Below are experts of layer 4 (counted from 0) of a mixture-of-experts language model. Rows are named router (the router's row for the expert), up (a neuron's input weights, with its number) and show model dimensions 0-159. Each number is 128 + 32 x the weight over its row's rms, rounded and kept within 0 to 255.
Before each expert's rows: "mostly gets" lists some tokens that are sent to it at least half of the time. This comes from a sample of Wikipedia text that the model never trained on.

# expert 9
mostly gets: ".\n\n", " when", " that", " which", " four", " where"
router [161  84 122 160 126 138 136 122  83 142 127 117 124 117 107 190 129 101 120 138 150 161  69 202 158  85 132 122  91 167 101  60 174 131  98  85 147 151  94 117 170 130 134 140 104 134 102 100 114  88 107 140 108 144 185 161 122 117 119  91  76 108 114 153  89 167 124  50 172 191 148 151 152 130 101 130 145 130 159 129  69 122 144  96 111  85 119 159 123  99 121  91 124  94 130  79 114 134 104  79 116 150 121 108 165  84  96 130  75 153 209 108 148 122 195 167 125 128  88 185  57 139 139 107 188 126 184 163 152 126 141 158  95 172 119  95  95 147 141 174  92 162 205 121  75 102 121  70 125 137 193 113 126 111 169 175 126 128 188 113]
up0 [128 141 137 183 101 140 108 107 169 155 133 129 140 111 151 143 146 120 116 158  91 146 172 160 145 148 132 119 122 121 131  75 136 131 123 128 167 150  89 118 113 167 123 150 145 155 149 102 166  89  84 153 133 104 117 137 143 143 107 119 157 128 174 151 118 128 122  43 138 112 143 161 124  59 130  61 149 148 154 125 115 123  68 113 152  98 207 124  94 167 167 156 132 160 141 119 124 152 120 123 141 166 177 113 117 141 149 168  59 134  93  62  84  72 128 119 162  81 108 153 102 116 137  96 103 151 218  96 149 100 103 143 188 201 136 184 123 100 139 175 108  89 175 120 144 110 145  69 152  94 105 109 113 166  83 119 169 164 119 179]

# expert 12
mostly gets: " President", " father", " member", " Minister", " wife", " daughter"
router [202 157 176 187 141  77 138  68 145  61 138 104 121 160  69 139  96 144 118 133 174 134 151 136  93 136 141 101 120 125  94 144 177 116 207 171 101 116 158 140 111 133  97 190  97  92 102 205 159 204  87  92 108 104 147 143 131 130 171 145  78 123 103 140 140 173 110 114 100 138  98 125 111 117 122 126 123 129 167 158 123 149 171 128 132 140 161 214  70 148  61 139 141 108 131 166 119 166 116 112  76 109 101 100 192  94 206 106 111 132  93 132 167 183 205  77 162 134 159 172 127  83 142  94  78 120 117 129  83 109 155 115  75 147 170  76 112 119 160 147 149 108 112 196 105 165 115 111 132 109 164 137  96 115 152 149 174 111 127 100]
up0 [179  99 153  85 152  71 139 122 133 149 101 150 109  89 118 118  97 121 143 164 128 195 147  39 168 166 106  81  91  55  92 172 148 168 174 201 146 192 166 176 101 160 107 132 104 148 133 188 157 186 134 181 123 121 111 101 172 158  88 175  92 140 123  87 113 141 144 159  93 118 115 169 130 173 144 129 133 169 136 137 147 186 121 115 104 113 129 174 125 165 112 141 126 165  81  93 166 120  77 109 136 163 164 133 185 142 184 139 138 152 150 159 172  79 160 119 115 165 135 122  83 156 143 105 137 158 156 121  85  72  88  67 110 170 133  97 142 143  88 140 165 126  99  71 136 131 132 171 139 149 100 103  75  76  98 160 147 124  61 175]

# expert 13
mostly gets: " stat", " Best", " Life", " Research", " Your", " World"
router [134 119 162 128 168 129 147 120 115  82  99 134 138 122 193 143 150  83  84 103 174 125 130 135 110 100 120 141 154 118  95 127 144 104 156 112 126 149 140 139 101 168 107 154 144 102 135 179 172 130 132 105  94 121 120 132 154  69  93 125 123 123  96 151 160 149 154  74 180 123 158 155 121  93 159 141 143 135 145 166 158 182  99 121 105  55 147 147 112  91 142 144 172  92 114 166 152  85 118  91 109 128  55 141 183 123 144  76 161 123 152 160 167 111  75 103  86 139 112 141  76 130 146  87  80 106 121 160 126  61 133 101 182 132 133  92 108 192 163 145 125 137  93 133 103 142  83  86 173 127 142 112 106 124 207 125 118  90  94 132]
up0 [166 104  91 160 146 102 136 105  70 104  67 117 156 124 179 218  87 111  65 136 156 159 136 166 149 140  47 101 134 152  56  88 140 110 166 122 169  75  88 111  99  95 118 132 104 124 170 122 185 129 156 141 107 125 137 187  91 185 156 126 147  95 145 178  63 116 163 133 111 104 104 134 142 138 159 150 153 121 139 170 131  82 149  84 178  77  69 196 173 167 186  94 101 178 111 151 102 141 140 118 101 164 114 135 160 118 113 172  61 145 122 105 108 155  70 180 133 165 145  96 135  86 122 161 109 180 166  76 120 180 167  90  82 189  80  68 134 139  90 118  86 125 132 149 124 129 112 122 154 134  43 168 129 111 124 115 133 104 159 139]

# expert 8
mostly gets: " cl", " med", " inf", " art", "See", " pat"
router [137 148 182 167 138 147 139 120 128  95 147 119 146 153 156 156 115 117 168 145 165 155  92 180 117 149  55  60 144 117  96 105 105  98 117 121  95 158 186 136  95 145 127 123 129 102  71 139 144 157 132 125 126 207 139 167 178  60 117 103 122 111 124 151 183 144  97 109 163 140 123 147 121 154 127 124 171 183 181 209 153 165 108 139  74 138 103 153  80  56  71 118 115 128 112 129 138 109  66  83 173  93 104 134 148 101 139 112 183 135 166 153 147 138 140 115 152 110 149 163 129 128 143 162 152 146 102 166 146 110  94 113 139 124 133  68 127 196 160 166 187 152 102 149 109 118  38  45 147 131 150 143  91 150 164 123 122 114 123  87]
up0 [120  89  90  92 138 142 149  87 154  81 119 140 192 193  99 156 140 152 124 108 100  86  89 138 157 103  58 144 126 107 128 146 165 136  91  35 141 138 126 127 182 135 112 147 139 140 138 139 163 135 147 181  86 153 111 115 111 119  95 118 145 109 139 147 101 119  82 138 150  77 155 129  92  48  75  96 114  90 158 118 138 133 129 117 121 104  87 105 113 112  84 144 154 124 115 109 141 174 185 150 185  97 141  50 136 175 121 138 144 165 103  87 105 125 140 141 126  83 167 162  77 121  99 114 123 197  96 160 120 151 133 152 144 115  94 119 112 166 114 117 105  70 133 118 177 110  87 106  82 122 151 138 168 155 179 176 100 190 141 157]